python train.py --n_layer=13 --d_model=256 --n_experts=64 --experts_per_token=2 --d_expert=192 --d_shared_expert=192 --activation="relu" --moe_layers=[0, 1, 2, 3, 4, 5, 6, 7, 8, 9, 10, 11, 12] --router_score="sigmoid" --normalize_top_k=false --routed_scale=1.41 --balance_loss=0.000666 --balance_bias=true --router_logit_norm=1.0 --shared_expert_gate=true --init_std_router=0.0152 --lr_router=0.000648 --n_head=2 --n_kv_head=1 --head_dim=128 --vocab_size=2048 --norm="rmsnorm" --norm_place="pre" --norm_eps=1e-05 --positions="rope" --rope_base=500000.0 --rope_fraction=1.0 --qk_norm=false --attn_scale=0.0884 --tie_embeddings=false --parallel_block=false --init="uniform" --init_std_qkv=0.037 --init_std_o=0.046 --init_std_up=0.053 --init_std_down=0.053 --optimizer="soap_variant" --lr=0.00877 --lr_mult_up=1.3 --lr_head=0.0505 --warmup_steps=200 --schedule="wsd" --decay_fraction=1.0 --decay_shape="linear" --final_lr_fraction=0.0 --batch_tokens=262144 --seq_len=512 --doc_mask=false --train_tokens=1801000000 --steps=6871 --dataset="wikipedia_en"
Below are experts of layer 4 (counted from 0) of a mixture-of-experts language model. Rows are named down (a neuron's output weights, with its number) and show model dimensions 128-191. Each number is 128 + 24 x the weight over its row's rms, rounded and kept within 0 to 255. Numbers have three digits each.
Before each expert's rows: a language model's description of what the expert responds to. This comes from a sample of Wikipedia text that the model never trained on.

# expert 4
What it handles: Year digits, capital initials. Third digit of years after 1 (1928, 1996) and single capital-letter word starts like S, E, B, Mar, Ireland, Istria.
down0:130100129122130140115093132184095084137113126157098150130126157104110142147121117159095128128140088120142148121139128126141151129114124171138115110146143170097119096115136163181141109146114119
down1:130116113135133121097107106125111118105168154179101128131111106070135143112094158116136118176114155142105131102131102109126161102140160102103119122108090133149119111128134125178124160125121108
down2:126128102098111135094155143165138148164140131187149099153134090151106143126123140168150111133119097138133138111138138084088150139107110119131143143111131151130122142136111146116093103095097092
down3:126124135151145145207110134093194122118107127152123110135150112142081109140157091159112107158150159107130148112139112156124133122139105098142128140122139092135109123097155088121142131124104115
down4:076129109107128151124161126155137138129138137107114137118099155129151161127116135105167183132116102152090122105136129144156146109095122112112147145141105105131112150124150128104160098112109142
down5:142130130143136121145128128131134098107155140145098154103134141158076114121129123100150106102111085139124111174152125133104109099142042103188138146161155105139116087077138128123148125106124131
down6:117156103099132150125122090114137130119117177110069138114104120125125101107112110090093137175117128095143070191103108106089134128097134120118135135119133165091114102114101092115151165131158143
down7:194141079079119099173142148123138134168125156122142101135147136150084139132196080128146111188102165126126133145145120122147173172128169103123143158121108081128140132148094109133107129162128176
down8:107171169097154158120152115155121155186170148086126112131117111124164109119125122118164130124168137089176072133102094173138130129109098109135143118098151104103107120168132119164149099126106136
down9:143093153136136111118129098097143143121095089130083155090120110120143134170125163146161140147105138158081114101156147101123158132140197112111099148128122179111108114147133174102112101149114148
down10:116161090083079144128127132111124129162115162104109114133154056094120145140146075165139126151150132134090139181100161122112112135127116129146111113113092166117153094167137094122122142133166140
down11:116167120118142147180152098143134071119111127153112100119104105142070124140137088121150105073152117131120135188094148129117152097072083132147151131102062119141162133126146137112142114119126147
down12:138105129181120080139141181122132114138145105153113130117129131123115145105131120187134096099169127101126157137116125132073108149160137135127115152132148133118100099114169135080144108157118162
down13:150119164079094172139149103150164101145140106133150193111188120130079099141124123143090100137116105166105159090142106099118142137083113167114143104108143182109139106134138099125118178119087161
down14:107113143123126154127146107119086087077149177126145165134136115117132151126162114115115141167114129140081116143067095135061144142072103067146117136129142170138094096123135118121096143094124169
down15:112148156104135123108115128145122154159109144141152116144139122125115151157154069109150092170154154100155154134126097133165116122071112135171110117125140130102105081151169167138164119121137137
down16:077141129124128130120114136129149128105124137100104173101131090124099141128126151099136134120154159141164128124122117090122130111119127089139154129111119104111100110128114128085165164106134117
down17:155129089108137130061155176151163082129093108139107114119140102127153105119123126109086127147100133116117142144109130107127114165120134097109120116128141102135112087129118095150116159134129118
down18:132114135091152157152152109116110060133105167078135144089164141139135151126093127156151116150121131144152126114062109122147114099133139104135148103105110120146128077131144118120122048117129121
down19:126122089120161056141154122101136164141106154136163115108098131141103138152121103092101130165151107142133144135125144155099123138159134127166124119113137090113153089139121105156120140143130147
down20:147144115122144082115141177111115125098106142112124100133097110099157110147116177115118113140184111186126109114132110121139155082156144128157150168099126130175183092178158123099137152167124119
down21:164122090132138099136136117142174145142129167141137095104121161108130110136163137141166149155124096108137136097117161144123133093124103095116120110076088115119131106130113131097141142169121141
down22:121088160075129165097150155156149093124121121092159141146150131131138143162121106111162175119120092141159194119107126171135117118181113128118114140130150132128144122127107157121128110140112088
down23:149124179144185115144098143168106141139113148147106129121138119107136104176118105105136086108120103149188107127117138125140174111108155143097111143109116123092165145058138135113109137110103143
down24:131138134124123138155094136163102152135137136162157170088127151122099129156105124137115142136135163136123110097089144172145102129158118140201148069127147153147132112120113103138117127134133115
down25:121147150139158132143114112174121181143090116142136105123121151142137160157085133171122175145088116117179166131116120113077106143134098107173103109106156146144135143142174137141132113132101139
down26:124156121076101099137133111132166111103119069094105089133132169100148139122142141111113133125128101141166158110156107104082126094060058162112166118148151116104149129155153135087130130098151163
down27:180109130111104120120083140119141170113137095125154128129123147128132169132144116117112098126129156139114142107147136124140088135083118118167083136144089110100102128107116128095108142134126155
down28:142141112099177141152100151170090100124102099170118133137137122123129156104107155100140120157124129132086101122093123153109117064122117121124122108118124121145117085121161114165157146113134128
down29:151132115137107137139131116193166146138140157104136114124140144147127091130135103155148107119136149120109131125103132126097158130064084100153103134083126115104090153109110155083105090144144122
down30:065083070143140121115136155139119111140100140167086114115141113125133106162130096139135142148114121144107145199130075154150115117123163111136140121111132159092132124124089094171163153105162087
down31:096106133085122137114116180179178131103144124118170119107182177108137110158117150140157116110130144088070152124152141120136120143142144149096117102086167164129116172111108140141084126129099082
down32:081167145101146112111191164164112167168107117117183116137140152150135091095128145119199121117091111118163115077142090146112094110129109122133153114144114123111139109174159165135143126125124125
down33:135141096169123131138144127129123136121104166108115051141119128134093114141158127094116096133123156077088159128152121187120166138127120122101172122107090139093121160118123127130135112139137125
down34:094118122148154046134150111118099076093147174112157119112148115152131118108083117085092115121116162131153156140118115146115108143143105124086145127153172123155097124131104149110087090081118133
down35:158172106145113115138139123068144132139153121125164106159137124138070129114144145104152129125094117099128116091137109139120154125089110126149126129159115129095114158139124155119145152148141119
down36:123103126143115092134099149121142147117102121103147154107101112140118118128143137140136108144146164114098123133110109094092150119174132115122144114142122176100119121126102132076094135130114151
down37:123138117129103131087164110131066161094134122148171127112145115143151126127147114132144151147114166097148085146137155141106107219147140136157115137158147123105140118137110143154101114144132142
down38:123139181147168152144122129121124126145135100143125103141140151148152139123142160101118099136178098107123120126087149202145123144153093117136151107111150070130083142147133101118148098124114166
down39:114120129137115109101123134103150117162136155103119143186103148148151081098167113153089128107103125137114153124124104105131129144129125136132117109114143112084111119169106138089168128127119083
down40:133141140132144119127147146105157124151144123126098127105135127116122141099160133128147104091161101119132126142115119101097159152104146108132101146118127129122090132104150084103143136138102087
down41:149115126136156112164144160138139121142143179171143116096129145147107141169115131105155157148119153093121151083130124164161115112165136140083082175162114106087130127166126141085119146155143156
down42:126176085156146093134157133161162123109100149082141141170159133162145145090171089138145135101135106149075124117157114143116139102165131139161172166124117146173159146125144124138148146101113177
down43:113125145154132178120149137145160117144149093116066127116131115118179114094141098161106138139112154133142123152138134125126113156143149156088094088125156133113101133119130111112125121103106092
down44:106182159139094111140164152152151093109130122121104063131131129131112126125159156120143134146109104145138137134087125098130119116116101167127125131114127090128111144092117161115128100129124113
down45:157116148150128154110105144135110126120111151117118144136119163123107145115113144160141116163159157131113106126131124126155119112135123152115151128162154092189119125134151150131130145134111141
down46:103106129150121124163103144170107124143130128116165105133142126116167139145115149111097144152100116133134137111124168078108112122112126133132131120152149119157105120124137137115113108121124114
down47:146106119136139124128132143131080155111100165127154105130131126157135133098173188118105110122124122161135138149100148169113076114139100148122148102133110055144116151148069109143126126101086131
down48:140118124086135145111127141155133101139110083123110112161107094058096120168156114130102120098099119125153154132107120122140135118151100106153145077122156120153111074159124109151111144117120147
down49:133128122119150142139136135119144081109127118150134184113114179139178106179092148082184135148144135084109113071170166121155157144112171059131097144134166147137130104116151152131146120144118084
down50:136153107135068089117137164138128116144166159110110118140068141116117118169187119153119129069119146108120165086135098105129086095154126137113122157119161114144128140140127093094140119139127121
down51:135123071100124136147157133148091105121122128147102119146114100116135140141147110143092126128102126151129108161129130109126060164152114116169110114141120162133134166094099136106148127123186158
down52:159088162107132114128122173118149136126176086153148134127154130134141134118112161129142161133162169120144119109140107124110116150147116104132114114140136112168135169115138151173132130103108140
down53:143135122111157158109144121109145144099132158106149123170102134176094129115142104111129142099091100122138135129091119121103168111149141140126157110145092094106102153142109121103162087127157166
down54:117140134128096124143135146116134118106126163138134116117130151149096158126183113116144117112113153152141163134080136125179140105130103125127115123104127144116093133161116166147160090130112123
down55:144133133129114105151107090089128120141119136143137151120137145123164107129116099110122114158131175143123118139118127134120086166096106112116108092161134117099150153135132093181117172147148119
down56:165132129157154145117081146129120134098086154171122111141124121143130126143120122155132143149078137122129115129121136127107112100149166151117118108135128177092118114122160178144149127099148105
down57:115137158123134140132149146084114172124128144110147153096121105166143172152111113139120114146139135133130102117142145157102128093119114130132112118099131136154121122155133121137163107128148113
down58:132117109095134125116144174154128129115141130114162154107111125140177104079122093120173099133132094145060088173135173122149133122145136138128128130132142127124169143140111152104128146172127072
down59:083090121152156131154137140158150095131171144104152126151151133115112125143146161119138119105156104120135157117113197134174100162150100185144104104116104160143107132099151076131127111133122090
down60:114089112130134100123130135132093114197116107147133152071130137122078119156084129122111121121132136181129079122092122108136136178099134108158131132149122118170160153106106131172130113124102136
down61:102118108171101141136067105132128133102141110135143127076108101138133157120140099140156109163152122087116074167145142090119101067129171155197129117167127120131139072090094124097155134114119135
down62:200138088146131102128143116143152155139143164132141155116135113116133105100137099140164129112127123103079097129113116126127100124165086127151153116167107115115115144122151141170142130136107091
down63:122130154131122108130097129171118142119123153126102095128161132156103124155126076133135147140171139153141195117117083116142122156157115088131084107154104112046123122117134111133142120128133118
down64:142134101116129139117168114179165171124117159120150108144125142145112101136114132163143107128105158104133134117135135120105178121089093118140111128097127132098118137131107113099112127162113119

# expert 38
What it handles: Word-initial letters. A lone capital or lowercase letter that starts a word, such as B in BC, St in Stephen, l in library, and middle digits of numbers.
down0:131098163072123123140175106139049158150116125122149123157090108080136139088118102128124112097145133159114130111089141146130095145138146117099146082117110162114094122160113161144119163106145169
down1:074149142129130128118091122165135131125091109121066164122131145106095122137107135132130139149117132136139149127163079123125127119120110122109156130106142152136111148172131151111145107144105120
down2:112100123104099111177126120135129110129138156152109127141141113120108097116134150100119169096111108148132147120121150153139107118133109165165089119130145104107121103138121114138129119091101131
down3:075125127148151136136150106091124092104098170161178107153128138108143174098096166164126153086132158102165187123119081135134157129124129123149162165164139129155129150107153114130092111137145137
down4:145115151097102130152124134084166111160099089131166136109156148100206115122138118178167167145122154120102094180170099107132139106093168140126141080131108115131097094138127172150165103100141150
down5:121131116080127119135143152108179170103139067130116123148111163113084142147105129146123129175086141132134101072132098115131175115144116140081123095117152149066117125115181114153117088126097147
down6:129107093131126108172117127135079122104128148137122105158147152093121108157128100098151140091136118120105138165138145105127140143129113139083099076148159152096126119127126202166155177127147134
down7:145161148141137144155124128126131154144147103128157145087132124145102118173163117120076126083145117144165147118119106146144124121111147127084159128154112119080146071152092103124089074110115118
down8:111095166111103147139138134129127103105124163157115137152157147131075124145157145099130144096118127125042130092120171098164119056149153154133128109137125164177128167129133141132119168135107105
down9:107151152108142122098155116125105099137098114135145129133130132095073154121150157150127126169163105114163113109141169154130124091110126090135133140144104102146138134124154097139122160102136134
down10:111149157157152137128124073145111067091146147099112146146146095132128137102130133173123129128141187101103124137106119150138123107130119118113147133129147131152101191068142095103134135145119088
down11:123128080147112145129089134131125087106113148124124154130122123100154130114134149106093138125118142115095156105106172099108149102145155124125176139175124115133141131138137107104130130097156083
down12:110098142134156149142112090128116078155129126125171140121155127131110168131178085151157159107178106098148149157118165146104093122138109111161105146130112105148117118149107105168093072128128090
down13:140118124105162118116144144169121137142117126133139123134135075150156119143123133144135119108136141147180075159125083092119144105123115114132190096146112124119077127141113114138077128100122171
down14:125114157166118107108142104047139152103128151141145134158121119127105109126123143092125124100124135144113152154134133138155166125138127110163151099169101092071132132090173134095107140127143143
down15:117141154070104125126143111110125136076176111130092089152160159153097124143142184106109135134123160093109164118143091089178108157112105105127140152143122097120126146135150158121130169137133124
down16:120135139159127152122178127129082199120140123116117125160124120107093115132116092077118138130103123120104127141115136152161154147157124116137075118112128092132132106107155111173125145099133156
down17:130155175145143129135149147130175126145094126077125157147102158140128166104157106132121104124134110122122122141135133146137158161125147120102143155114125142111121186093112082139127082093094121
down18:171127091119121132131117167130123103144103162150178114132110144123133189132137145132176097128109143112142102135176140121082095149155132159152099140137153145106154127138126123119096106146138167
down19:125096117140157118148102177089103109154120146101121074118138119121149097097102127140105112120152102163120126096125119115099133092116151132114110147122162081114110155128117078116154147164175076
down20:111122155099108165083145120125102114123129119148091141103209178144188136139113133099126151163108133097129183104169163123176116144154099120091130090132128089136084125143126148141109127114108138
down21:165144128117130123133105148114112144099144080153121098150150115120149192112112176123146139122119149171126092095105122130131147093124127152112126115174123123122113147165130121096141181095143113
down22:161145134072123124147142135144126148135168127140111112107087102153100125096156124119128145149145103153141104179133100147118134126119121128086139111161120144109086149141157103131154137112092154
down23:099139161141155106081157163155132104163147146133120141133142164146159130101083105095120069108135131122145147150153086136141115144134107150133121176096154106112180148128116149135121108123153150
down24:170114148104169091153101112078107124107136102155131098135097136110115139128126108153119126111167131121102156139117152146136137142123128138114139089104122141114157196143167155148106092138158134
down25:114147146127123083132098169111106142143114127149128136139073073161106125112115132095159181156113132129139148126153117163137110151167157117140123133155112128113120173138172100127127124139143086
down26:170134111140156161112099104121130164147122125134093127139146066126109131104137126118109158125132123149106122124123177121169162123138134132124147142089127100147125095104080080162102122137138101
down27:115146111122092147123173118120117107140135146177063130112121159117154097156118143157148129129129133136087127120149115107121142145138115171134079152128142090091136083134140135113071120145149105
down28:096136086167150110117123151144130109094112119063121142115104128085087144164118130124112088152090100125107121143178111132121132165143095077121137165095112120083153113138102162106113141145126168
down29:151147147139167110108105108149179117101125162164115092153115116112127137165155093145147125135111116135159114137107166156085150115115148129139145131131102126089149111120139119115163150163125130
down30:152132129115156104099123127168133086115113087139152151100125173136105138076129182148132141134094119142123129146132098128151132102108147119122123084127183152112122120150107126110141104087081164
down31:102093147101120137098090120102107126090151136150134112109134159138095081125113157136148159138127160094130145093117120078134146108124121156191092156122153144134152142124143186154155117133133072
down32:129124133151142124169145129115101139168084146133102088113159141103091076145122162141144106110148140118109133130149112065120135157080144108106107124159141095131130148165093163107136167119185118
down33:107118083158108129159112109149075158095173160135080061150135140124099146109124121135060100137157099105134104109116137138112112162123123132134155126122138151132103105138105117141131105109107140
down34:134121085160162092169130136109132109131125107097138125090107135144159143136138137128139162127119112169159093120137126068118148085111175167112081118105151119141116188109128115117072103148141136
down35:124131138119087114170131097097137126111095113138134123084082130117139119181139181137144121116117194151099129130120172137124147098116110130169097128129106071147168130129130120117132149157135091
down36:132093134129128149165124087127134125166146135127158161101100128094145130131131109080143128134143115101163165124122154094125137109171166128144144127144133206145136131120126125155118119098132124
down37:135126125127102146155162142133129109163132136117098122088107144152130115132099153152162139130167146189122158190125125145116101109136089156111117172112139096133109168138134112127131104098125109
down38:139118155150127098123103133147118118123116110149170174118150139106133092134110108149153159123086115127132138140141112129144086157098113084112175114144131164153160140136129139174112141103085116
down39:105152182109093158118157087185113104158150124171097137130154149108122147163129111184159098144127154156091098148143121142159171107145113139163124115131129128122126128155118079120114144184106119
down40:108114124119148121139165130113086165098103113074130158125118111159144169143133127136123146116119097108110137122096152111164097078109103196117118126124114083129116117129140097120088134147144128
down41:112138132158128113163158141129119110114090123092166109095119142140134131139132120155142154107138147147117119105158122159148126139140101137152134117122072059118145141141142124095119136138170141
down42:136117060135075136142152117148168104167145130139151121098166120165119173129188089166097130154130115116151151117125149120137092122117127126135100116105129128147151143113104117139079099131123150
down43:164156125097146143091110144161154164174122093108110140087146143105160116122130142148115133140155130075170146163152161098117115099086157080132137132182095128089145117084117104106117099106137171
down44:118099145164132111116173090158101105127108160098098141119132156127102167127127156091119151152108146148180126093132131169127130093169100161057136161155096137131129136110158148096086148141109129
down45:173148157106163139107142118109132135178110159069117097144137161146117109121167134159124107144125120115140128148115118102115102125131109136117096095144127125091148172114153127139122152135115103
down46:117142118149140103158098167142125124108106071124099176118128085133111141140095143092086131141114143131164143132126170110134126083106088115111176143154127134143149073186118139110145137172123112
down47:076151130142170135106077109131145118162121109125146132107135104127131166149110123156124133129141141195152116130126093179106131134164136112126140098148151119115136149144129150116158090125118149
down48:137198134133125115148135142116162104140105145156154081151150174136104140111122114139139119127118121142131106101099131138139149123182130168109132138140151129133171127115071125119165101151159099
down49:117197187154136166120111133081134104116126102159121144131105124110149106105137146135147122105138078105165137158145109128135137150118149106188127117143140076135125140144149118150104123150135125
down50:131126154088113076124134137128125113130119110101120123141100141156144080077142176142155108109119135168132137089136136121110122080102134138166103073137096133174147134111155112100124105158155168
down51:123120138154131135092151117148106155124121129106161103176085126126128152129105126124125135120158148113109105130165100091107097101072142138139137143114177094172141108115144142149188144112126179
down52:147134115109125073126137112128142123131136148138195104156139118101124121101101121082136128189132124111115118107094146121109144066087145121111097122138145084109107137125088106142150118113085147
down53:116089100094143104061127126159176151144111096106131092123068110133134138111116114105191141152085122111124123146177156119082198126155107146067077092136157116130141110152132128117121127102151159
down54:088142109133118138133125152113149135092127120094158110132103101143127153098137149091113122147138124100091118133090168114144180100149144101125117118119169121150101119099100150094067132114125154
down55:099131123077111119137099084119113141146122167109111131127085108092147121150124139132137117119144104140124099117098111156105133127129106124106122117142144118092132104095145113133118161171137146
down56:127132164146144140112138115104106124161117094114148151109111139121189091156117118089130132147124150131131141149149128131175170125120068137116152106109147101154138123067118179155101163170113159
down57:111142132189101140135122148098126164115197125131124104143138130145095119078157143123112120129165149132141140140128108149177106104095102145140087124172116165133116123159140149120149132108098113
down58:122153109133122098094139143099107152079100112151123145131068147119106106072149088100109154156123114153114077144137097071112090155134124165114105140101106170120166106132084105102109161107098127
down59:087114134140140144112092118120145139159114151098170115120126123165137122121124116111134144107161143124131109129127108174147187114083142154139141096117105083135115140156146144113174081144128133
down60:156096067103113160135166125144102152136137091103142120131136084111132127094159132136103167127142169126087116067119158145145147135071128113127133125123154172185112120108154087127120172098086120
down61:093168110152132116173146127096118105100131104090126122154092137152141107138149100087129123110183138149065132136127116127126122110094142122168120129093148085112136140136158156162136145113132173
down62:104136110139133133138106114164107128121139135128107170147155127103141140125162132140106174117114107181181151112138170161144133111101142112136137184099117152104119110146099117138148098112119106
down63:136139103137165087132112149106120108153134094168116121128118108144136131096099143122133100152139126158148093130099141110112107150097152112132109107212152120157137094131118146131139151131141160
down64:138112117143131116113144130160092118131108132113102137125156103177158132116137106140130156103176162131126104119088129090144152134163126154169093105102125129169116122152093134163123104104096131

# expert 29
What it handles: Year and number digits. Digits inside years and numbers, especially the decade digit in 1997, 2009, 1990s, plus capital initials like M, O, J starting names.
down0:125118093118114081125127131133127115123128187137159160128158148129144132138117191150147147129086162157131128094123157151151118138126109165123147130123078094105169115144095095124123129106105141
down1:111119142121111132100149162144110127121119136133146109132135162102155111121133112105117127090086177126112152159132095133149123125137123111132170127175140164116136094113150107125163115112123122
down2:178117135117122132096064133154138109144116083141121123097118104074168123156177149132094148100121159145068089171153159101161125156128099130132116122162170131107081134076103155160137145141096089
down3:129118126094106131145169111122088117122155152110155142114161139145104129119147123123139122107138097170143132054162129138087113140118134166150137124079154140122106130154142128129130121132131139
down4:156135118105102161185120151150115114145119135132095141140154134134129114100083194124123121128127148160103153125124143113085126132148126162123161093111118090160106083144183115138159124169121158
down5:128132126097154132109149171150131123124136140101113153116118089134127097134149172141147122134134106141155089133129071109132140131159131129117126144108076150143155107064143098149107149212180145
down6:139092164128145142157201100157121081137175135083138129110097150151115120134135110109130145140102075079143101138110122121121175121091134089129135116134160139133108084118130138132092115088106119
down7:109138115094137182128127168147112109163128109073101141095127138112099150110136142106120163115124119121152134127139089158130097124137121153136181090123137147106151137140123166115143127106113111
down8:125165124130127114087136131100138133124165143132175149113128124107138127109102122123133135095137104147101159105110158079156098109088130146142144130121103102100167138104147167116147173101146096
down9:126103185132132121136120088155102135099141156131142142141146105089126148136080146088130096085128100131126131130140112111127133126098123119124131112142120142132161162133144131108159111107160172
down10:135108114110124146166114117106136151122136089160056131083153144125130142154138131122123165115091114101108117118083179127134093102109078136097135093115130111117119117104136130132116132171084140
down11:103127128138131148131126097147116123131124118113120113135126101107100154156078115121145107094150102088123118152088112152131113106081096133135164101131110092145157107147126165101165139127109162
down12:099120137119140135109130133075121111140137158185127158127125136177123078134103116130091146135161085108122117103161098154106126081117142147075069109116111099127142136144104130157120171158145135
down13:105164164116111131119108127119164083089158141125185143143156170109102097137129138149123149127152084134083151168125110132147142140131108179121108083139104162144133159118113142145141149114106123
down14:104125129190152140110097135113129151091107154098162107115100122113112126138153110091141112158191096086090144069125166146154103154171135104181103130101075161130180079112115127148120171123135135
down15:199137116130147147169118132117127124148141152128122113108105106170110106077149095133109109110099151092111102149087157120154152113137137118109129100150117144159143165112146134116164126084140156
down16:150120130193111171152103148119118106136102111139148137127124134119135145124100144088132109138144113123125131115137133102115129146142126113142152136156068149110147075115103113144146109110148117
down17:165147148119105112131121110121115149140109113117104117145139111134128123120169125156132138137075110169113164101149100129160166122104131116154100132112073106141144164115151147149088103144134156
down18:126127172091135159098148157150145151126133143152177105118132143101158105165108125124134132174137139134134128118141108138105109086143133146127058144165106143064137104116133118165129098145139108
down19:103099127133115138126113099171115152143125125169179115157118132122128126127145103158148099148109184147147123153110165140113151172129111121092125153161149171073133159142128159145112094122117106
down20:165132143103108121122124143102127112114123144109115149098108116212122137118124118070138115122156163175117177146151106125118115129129178131163118121098150132153132102154138134187110139140122102
down21:050100116132145091196134113147118126118094097150116124131113127103149161165186122142131118109122124111140112144135113109163131149167151142125139136116149097140109164098115101126111113147122120
down22:142128126144147119136144086114126135140074183113136101127101132153087116108125096120123170105121130119130155125115128112115112143092144137168100148096105088146096132172144153111123145174189132
down23:133155106111112170129138090161109129182106120137117144133140128145173146099124146137149112146122155105178133104152156205092169112106106119123121146151139124136138110179134103107150111137158108
down24:110118143119068115120163093151086128133142122151155140112133118108118128125162127123103153162106125081156129123120135141139135110125147090116126164146163142105162107073141124169111140153101115
down25:149140121151150108154142115107139109114138115106143127152149097121069152150114131144167131124154140166086147085096137152099153108119127194131114129091150113188145137144127108106158122140140146
down26:131131163122101075156129101168077134133097132149121110114150141130158091119081150129141155172141110147127148144113153102104093121119135161163121088118102152163102094179171129144108120116135151
down27:115119107136105143117172149115108157113119106150144144131111107135118115089078103113131104133125160144095174096100173157133145136142200124111117141141159130174109138150120151127066140129131099
down28:145160105119189145081102114159156134162163125091141114151133104134130140126100112119125134188119140115151145109131100110147094134143114122123184156095147129091172143121095134069172126134164111
down29:135119115133134137115138138139137126085132080119126134142113087120118101128128156117152134119134124119110180148100092135157127133126165059169093122124121125109136138132090155127136133127113106
down30:149115146124102130149107115138108150119140074142104115137143100137121129131153112103146135160127172119104117177092126084144128158137152111112143148100148137129149082128090169188140159144120138
down31:153122124088152114138135134104126086128133143151147133152134167150109158097122114141100110102124156121143135132148163180147100131171114092158114143160133110141101120095141163130129127132119149
down32:110129148103136150127134118102082159113095114174135131095147109107110118118130172101138109153148131158136109071178101167121157113116115128119124139135125181131117154122171126124119116156162108
down33:108125128117113076173134116157126099144158106135177130122104138164109168118154116096114149153145138147099116118125142114129148140089115114135161116137147091114168145142104135150077134121128127
down34:136157125107112177123130117170107129137183138119109130118096128152127123069177117118138130100079093117196167133121144134146166142108127066151129105119180168158135123124121102125127132136132156
down35:133167072182169141110121155112133119099121134119103134104126123102126114100126089135106134132130142081088083117118132126129108082144135078137074112135134128122121114133127120102129109136136131
down36:086157105122159135147127113137148128115123113114104151115135113138164087048160169149163151099133106158151132148129080154099124127132113113130190124128132145139195098130129128123108081170153175
down37:108114115087099093118131076139107141053171129127104117157150129149127121123138110110129142085121130121159163104131143094131137149138100121161151146122119167177134188110148129140113100128121154
down38:128151145139150094137127106122134104125100133072133166114090156119089101098162124076090172166178126144104132108139133135141166095133121099117140150081138100182094177120119126146147148095145149
down39:112155124102156142144124142135094090101139119101157130148135099132132156110081103120122129132151130138134116203108153145109102100093117119142137129132140130109101126100130129107050129121117087
down40:110064119143105100173179159137112129121125077105093154144089120126148125165111169129164133121123103131144134169124113179105113121162111135151144103078136115084133089147093131098144099150149131
down41:109122098121144140103159140134139108142147107144102161156122137092120107132137170164155123099126123074156154073140151122085134119123100137093117120158123098137100128118146146092078131126151140
down42:136095156119117146130131112120126096150120087146156130111078136106159110127086152098109147153141118120111110079108132122149142175150142139122075153166110131132131103120097112116138144133104125
down43:111160161151148184128158121096142139131143091136122119107143110161121167111118130108108145121136099176137127108110151110155137122143144122150112112123158136170134122152166115120138145134164125
down44:157083119142122150114153110097117140129140121146152118168106150145100170163142066159165134123163160122108079144082152151135124146138116151101097126114121111120118119119145133132131142137153142
down45:150148135145158150056136137145081130146100137090116121121102144120114134113143102148125146128141116116163120114168126168115161125126142121110153141148133133173099118166132103149134116115131121
down46:131088170144103125203149110139162127113151123133125143169130119161116108139164144171115117142101124165143078122149141107087110113117131148128139090121136099141154158154130132147123157128203117
down47:137088131111120101154144139130149121127137144131134183123118108137155152144129083162132104119138134120120127138119117095158103102077094135111103124134156127129094118165134126125156128158095135
down48:118130116084144161131093137166129133120114162132105117124109118129136102169133152120114110085148108135144113163174111119204123116175138104142113139108097119146098159123151175098120152141144187
down49:106109150136112126101123113142151087112159095127119141122170150131109126105098146141156167087116126112117096055141092148086106124117123153120122130124128123149132164120147156130135178104157125
down50:102126119139140102115137101107117155121167156129113135117154138121144132126123125130153163108131145127077095082148144125124135113160118163128137138099126094127138104168150191126128119116150141
down51:119162133178142134132126140081089126117148142151132129139149152141097126139120158144096093121114164136153144125127080175133126131104149113144134099134136120125135108130131139088132127154142110
down52:129137102097144094113122116117103131146146109152086100163127165167137110135157136162115165130114118129155133082130124133115132099151122134127140112144149102117167144126143107112139182107127130
down53:196041105130125125114116129154112171119124139128165123172144111144153115139098124153120126139134151140110114152140101127118120128143107140109141170161154058094103104114121119163120133136112093
down54:123134166121106120131139133134067120128146102109093099106100152083103166114110140158113118128141111110083114112111181114140092141090101164110129124090121116174115144144140081106126169113123150
down55:126126145113153128131126132121128175104121146107126103151104155120132058131139144106137112141110113098177101163128137128127104140156120107153125092112122138093120116168163125108119122146147134
down56:117057143131117151126099159158174106136121111138110142151180127122115118082109139136111152153126097157127132125174123104100117097147137165129116156138161133132116117099141096106136100154127071
down57:149049126130106135099091105114111117106150110134086136152105081110180151136142098136108128142099127131102127146143142128121109123099127131100136184109139106108131092149140137169131130111120154
down58:109139128104120137075095153108147130113138131119129166093121118084116103118161118135138166159080152127132140127166107135137127117181138139112118159125113122144068102108137126138132106084115130
down59:140124164111149146085161114126083123105138116121145159102110100114144132087144129099130170143170119105117123138078121106081088108114124139156142110103095083122130125110110128100164162135098148
down60:148152112137131124054112121137128132079120116117107107158117147105089128170143149099138156092092086140115128114149154189113138140113131143106119089123118121117120175099121162139142139120147140
down61:172099103111144121136116099168123139131115128144147064113136132161093128094095122081125149101126121087183113106146087129150113160122138140108155136142143164096153079110120124127122096162127121
down62:155123137130131145134156128136123164087118146136119158128130090144081080156160128124146136086094122124100118165146133108093101139124108149171118147087165129154109153152117137122140103129099155
down63:090134083132125159141117096100147138112094127097092128130148120178114137091087132107128134145141103111099153121110096120114123108116124116119162143124148130141132167084118133129099087107118143
down64:120108156160127111147114126170125127134135077147109141132143118162130129127118144161113141082128107074128171102133073075112121171121150125099138134121125115112172136093133124139154123150141148